{"d_model": 128, "moe_layers": [0, 1, 2, 3, 4, 5, 6, 7, 8, 9, 10], "balance_loss": 0.000694, "init_std_router": 0.014, "beta1": 0.9}
Below are experts of layer 5 (counted from 0) of a mixture-of-experts language model. Rows are named router (the router's row for the expert), gate (a neuron's input weights, with its number), up (a neuron's input weights, with its number), down (a neuron's output weights, with its number) and show model dimensions 64-95. Each number is 500 + 50 x the weight over its row's rms, rounded and kept within 0 to 999. Numbers have three digits each.
After each expert's rows: "comes before" lists some tokens at least twice as common just after its tokens as in all text; "mostly gets" lists some tokens that are sent to it at least half of the time. This comes from a sample of Wikipedia text that the model never trained on. Tokens count by the router's weight.

# expert 69
router:505474505467602549490558504460535528598396483511494473581483482612450483441385450529507456528520
gate0:481605417459441616544468455471444451517500520526408495508474509523495477519380495495480458482532
up0:515485557503472423554376476555476599478525536478613498447556400441516456505459560594502445449495
down0:514436538481479642517527530436511469513523491503440512565446499461502450502504464501453510547527
comes before: " of", " and", " in", " to", " ==", " for"
mostly gets: "ations", "ics", "ions", "ings", "ation", " also=="

# expert 41
router:469521433443512549534477490429523571548446472423457432533479493498448485523481503454524514510465
gate0:492573598527503379481478468457517520468512515439521573570569486478451529479513479594511507573487
up0:540533548438582525468565489481494521512461575479498506599469614513488497379428575586505451435475
down0:470510429460439509517486585473523538536509530538470516454478573529526426495533601526515511522540
comes before: " the", " a", " his", " its", " their", " an"
mostly gets: " with", " from", " on", " during", " between", " including"

# expert 45
router:546509568507542516536469502429494629642461503428519458551475494580458426424515446492480487504509
gate0:470553543473527570420493495454539558477484572450544468599466588542393522445466551497526468521453
up0:496496475556493527514566452585516527439447494579499544537568501472502491505434556440507446478490
down0:433457476509522474559494539446454461475408500460493431446433517533510501538505530469475440610541
comes before: " to", " by", " in", " as", " on", " the"
mostly gets: " known", " made", " used", " released", " played", " located"

# expert 58
router:518508513406493512544566527435509557601422474445444430524476480489469449452511457518573509509525
gate0:546463497464433462538499519438516394519477536481420500479423426454571576550474508503605480448543
up0:505479519559437464543496555562532493571530533412433599512439412560379458523417513520467443484485
down0:574407477490515496419514465338466499498501442551551459495447475478490517433450510502547491514582
comes before: " |", "4", "5", "9", "6", "1"
mostly gets: " 12", " 13", " 16", " 15", " 9", " 17"

# expert 84
router:474515571474539480482497491470494540632456486375511445503517455566500474467519421477467433591526
gate0:487605481568545450450516622538523501479622521373552528400582503497535451460459511525623457470464
up0:541514479510481489507542532561473502453471540569496462495464554500446414644559577562480599485458
down0:533525537435510458452514425519518482481356493519543472471433471416478493415557576529416507399479
comes before: " to", " the", " in", " a", " by", " that"
mostly gets: " made", " became", " released", " won", " played", " held"

# expert 42
router:505442557495488497451500512471537559528386451439510434531527484566488514462454472489533515516481
gate0:540490495510509489540515524433540457567414545466580546448503486537515522434517475437497607550478
up0:558583557439512518484471566424534516518575519455499422535597486455428522540544558474600467464477
down0:477521568516486518447411529532455572515540520536541405457487520446455470475544527510420473499529
comes before: "\n", " |", "-", " The", " -", " is"
mostly gets: ")", "\"", "),", ");", ").", " ="

# expert 35
router:502499518420509509558534545429499542581435493451431459534504482519472445423456459472539478501530
gate0:499558474531570579486613495463440436488502411429439544604533499554504497491440531546543498447467
up0:488538556501465525551542395538394502534543617612508431531576578503588502449483496514449451546445
down0:570411423434481581553525556550425458461480430477404454429359473534580465494440538540495498472539
comes before: " |", ".5", "4", "5", "6", ".3"
mostly gets: " 6", " 3", " 1", " 2", " 5", " 12"

# expert 76
router:479542486443439566470513537446467537586463506411467486562523453599562449564463397476619527411562
gate0:516453502426458458472452526533470522532532543447542472494416520504526513456513560507485503590482
up0:458543493496623446478426527456529445496544482517498544513560533498547488571528489480430562538568
down0:506445485505556439509508472546544503540590500562538424511494527548531573421545544568461462589482
comes before: "\n", " The", " He", " In", "The", " It"
mostly gets: "es.", "\".", ").", "ing.", "y.", "s."

# expert 26
router:513516537465493507460533522395578523556503468437407450581520486579505534451413424459555508512497
gate0:483476546522441462466414458517435497423460532477536581486466453526524511414545503596487462526369
up0:484434484512532481491527454515532553471488501471415572526516471445386488509494458490625557573486
down0:496500566589499461519459484602474492554445439522567555463480505524475532539530488520478424450416
comes before: " |", ";", " and", " –", ")", "),"
mostly gets: " 2006", " 2009", " 2005", " 2014", " 2018", " 2010"

# expert 12
router:494469492517502578463499506533462482560442459447508447519500461598499441516489456509533513426506
gate0:489453569476508492493561520539444481531535548509460499480458556515450452536505495433455530462475
up0:554472453498481562488408478530572430473467524507493444504532478531508468468474564464572536402470
down0:499542459508507519549539559555563461462519534562515487405522450468450492518555479340535467512487
comes before: "\n", " The", " He", " In", " It", " This"
mostly gets: "es.", ")", ").", "s.", "\".", "y."

# expert 15
router:490497501516525502484525516539489566644440493423477364624484440539461490449453412494538533515523
gate0:375543489567566535542493579513482525483521446562541445549458528492490524526530546555436521460438
up0:507450419519574478502542475464484412518538471467598531483480447533451431596537484558522415521404
down0:439413572497572510480520530461539533539472566519427512523543588483545496480361587539451520444531
comes before: " |", "i", "en", ",", "an", "a,"
mostly gets: " ", "ić", "son", " Martin", " Lind", "ann"

# expert 3
router:538452482480478492451490563424496511557464485394461470566575434521503446527509437441591475468533
gate0:451517486577493496543540500411624527449509470499547514493596462541575468488450403411526564546527
up0:553481435511455404485496511449611506470485573503527502543517552523479509587456489573601583482520
down0:575591391560510554510566497473551617532489443484552454587519447506468453547438445436481510574477
comes before: "\n", " The", " In", " He", " It", " This"
mostly gets: "s.", ".", "es.", ").", "ed.", "e."

# expert 21
router:494486520460452483489510493443495481577533517416436491594545385570472461434358411458566416498564
gate0:464587521462429456599561490522539449499507566429499502589384433534428545509445396477512447521493
up0:435561505499494530476419485503447482460442521543534509558583516500573570491527449528540474521455
down0:476463454550571494539532445507433519540487533476494477523524565444474598545431374483461444512536
comes before: " was", " is", "\n", " has", " had", " are"
mostly gets: " they", " who", " she", " he", " They", " This"

# expert 67
router:534471571449493479525564492458553566599454501452411447501478465560480447413445392492532437495482
gate0:557552513535517508454439525453424442499579450490534408436473535464516490531451569429659546480465
up0:444439569475387491538499486446527469561546474434446422497567508453491560445603521518552419473565
down0:475459429482402564527424573575378406543499432583467523518440473480456502533466491444489495490412
comes before: " |", "4", "1", "5", "6", "7"
mostly gets: ".5", ".3", ".8", ".6", ".7", "00"

# expert 70
router:569458535504603562486503503401597534578460497475520488519504457576520509458519412514514546549470
gate0:529506548545461511546501481560461403484481505503538499611544503485483546553444478545511471490513
up0:463554469542460543460513508549513486475463585557536523488601463605478558529482505443515464447431
down0:460555567534560456504523559454444455526418541480515501473489520370460496454531438497473562592536
comes before: " of", " in", ".", " and", "s,", "s."
mostly gets: " station", " game", " area", " system", " song", " group"

# expert 89
router:506463455433477496482509433400568449533386500476488507490511492601424520516509407493636494553504
gate0:478538514429501517498489515599498583464479536517519491509455481507503516417446468411520530379474
up0:472606573495506475483372466493458529486513433597532451491562446516571533412537467441501506449391
down0:486506471547470476591595430478598479434506512480458535493587505550573529531513519557560529466488
comes before: " ", "\n", " 0", " 1", " 3", " 2"
mostly gets: " —;", " |", " 2;", " 3;", " 10;", " 6;"

# expert 80
router:523520491431544521579496484417496646546428470427439444587591436648503433507451431487510510554476
gate0:549462504480575522508538561471475415489505562479523541445630463521426457553480484455523547465528
up0:542495456552501479454482548608480494502479516442551487513510533463469481481459540498440392473517
down0:440550459474533436469506430458598503458520491440626537553570460482460436472416556531489481572464
comes before: "|", "\n", "-", "The", "In", "=="
mostly gets: "====", "===", " ===", "==", "—", "\n"

# expert 13
router:461501460426496530597477507490486542542458461451417430514499454472424465468448500438529523521555
gate0:429507457498484547473557430501495545452526494533603633450625473453570525596570467551545486512535
up0:484458490486449450444438587570594439463444499457553486523469539532526494449534391502577462483560
down0:478553430610504500507578447413545515485537512536602506524420467572486483526560420614482557501432
comes before: " the", " a", " his", " an", " its", " their"
mostly gets: " in", " at", " during", " into", " with", " under"

# expert 53
router:528493550480514509494524470444509527566421496443394509581531379547436427496486397475591523555549
gate0:546502452501534500500624476430605468488477490471496432456542473391496540458596530543435641559555
up0:470526471440552512478547460454457470540543446519423606604479514472489403499476427522545522436483
down0:480418459492579423543523626506528565512575449530584537592477469528465496493537396477490493465465
comes before: " ", "\n", " 0", " 1", " 2", " 3"
mostly gets: "″N", "°N", " H;", "°W", " L;", " W;"

# expert 78
router:475522502474550511583528448390539607487428478443462419582532446609461462505449416484479472489506
gate0:441501546489506513514466470547524564562534479499466547488534584433471479500491453512586468505514
up0:466497481534533509499446439584435463523525479448484511523541549516424547485513413545575495541541
down0:444602450428536396586470457538555567447481420484559462557491502511449507503411431447553514442466
comes before: "|", "-", "\n", "The", "In", "="
mostly gets: "\n", " Despite", " ", "\n\n", "|---|---|---|---|---|---|", "|---|---|---|---|---|---|---|"

# expert 0
router:505535501479563558496572476461505514622445464496464432486456450663433523524389479519509539578503
gate0:537501544472592593515548525504443437528541496558529524447408578575450549472473462511516562527481
up0:577511600424426435457500447528495449423478416407515543548472486492509537502444583481603504499527
down0:393474373550482525525523495514493564551523554548474469490479490498471482470560520474464452513559
comes before: " in", " and", " of", ".", " for", " at"
mostly gets: " team", " Championships", " government", " School", " footballer", " coach"

# expert 57
router:512488517499422528483483442463561468570403504458421457530509456621413500491500390487637500515502
gate0:482434570530580504496468515541498475513492431385515577573382478506523491497512515609514503445560
up0:519620515469452574532468578491481525523537484477428421550593607540550501500495526480491523480448
down0:487488569508454423494498526581396482567434481467425472516534468560528501525522432453419561474459
comes before: " ", "\n", " 0", " 1", " —", " 3"
mostly gets: " |", " —;", "°N", " (0)", ";", " 7;"

# expert 37
router:452525488486510561438478489426568442562392511477475450527508485515437439415417432505524525488564
gate0:470558507489533447565527488538438503516514532508457465483570535548464483540453557574571572559471
up0:610540451515443495390420454479506592507520529469443470453473492449455532457415429500440502532567
down0:601429422513571518538536518540507483452447502506512477458515482419402536438613547571522449439448
comes before: " of", " to", " in", " and", " as", " with"
mostly gets: " time", " years", " year", " Time", " before", " season"

# expert 49
router:489457416429558503555486475442521565561420458430437453543572457506395485433460436462535487549531
gate0:454429440496515454409437439517473484576509552550526429508519498439453487440429492544420559583584
up0:519499413551471460439424554508534577525526518587484430519555518454380540472577431413583541595452
down0:459514515548562399471500485457413485485566423479525549487426492464439512499387407446466471586489
comes before: " the", "|", " a", " be", " his", " 18"
mostly gets: " over", " at", " under", " through", " until", " reached"

# expert 92
router:542499531524446528548548449517574519516402507481480439566489469559420444455466390569599470521488
gate0:473480544534450423524445604567456513496534440480556492511479516535455489542408495450537529516525
up0:560529445504542463469557487527453580518541530540508466459511452543472511625525565491525552472546
down0:504567603533546485481438486404455529493478537454471523434607487488486444458511458510462404443401
comes before: "\n", "-", " ", " —", " 0", " 1"
mostly gets: " |", " round)", ");", "\";", ";", " classification"

# expert 86
router:495481570485529521478479478446501560627479500381528465531494468573513450481530428432447441580516
gate0:360501465413479435544546558448442456474478471484523440577545422544472517513523494418518516461488
up0:536517528482417478460509478469496553499400480394576424541507502463532565459505475518503389450474
down0:469461456467567423489480450543555422488563484476536544525509563508406449488495554433477487523554
comes before: " the", " to", " in", " by", " a", " on"
mostly gets: " became", " made", " released", " won", " played", " held"

# expert 39
router:530458559465517435496510489410533549636450526473385473524524405557444462358429377440493480495534
gate0:586518488542458413502494550469574497442478487478495503472445595545475521508489482524553566516511
up0:507532571596504546569512500459515574478486440521534516533431499389428447458545394458476519538430
down0:466547580460575592492470567544426491522457495503414520408478477538514571519474535526535508548389
comes before: " |", "4", "1", "6", "5", "′"
mostly gets: ".5", "′", ".7", ".6", ".0", ".4"

# expert 73
router:505479498458474446463536483406549579577431492419444467592529434479502562503439459476564492548483
gate0:577525476556470469493470442478533504467440570474580506495401449421460561513523468453471491510526
up0:492460538583426509450573520411523504515473561489627556507524525490442501477498392449483455443485
down0:503517424531643484458484445578502509502546487501456486575507493499525585479512524560571558501407
comes before: " |", " -", " –", ":", " :", "–19"
mostly gets: " —", "\n ", " :", " 2005", " –", " 2019"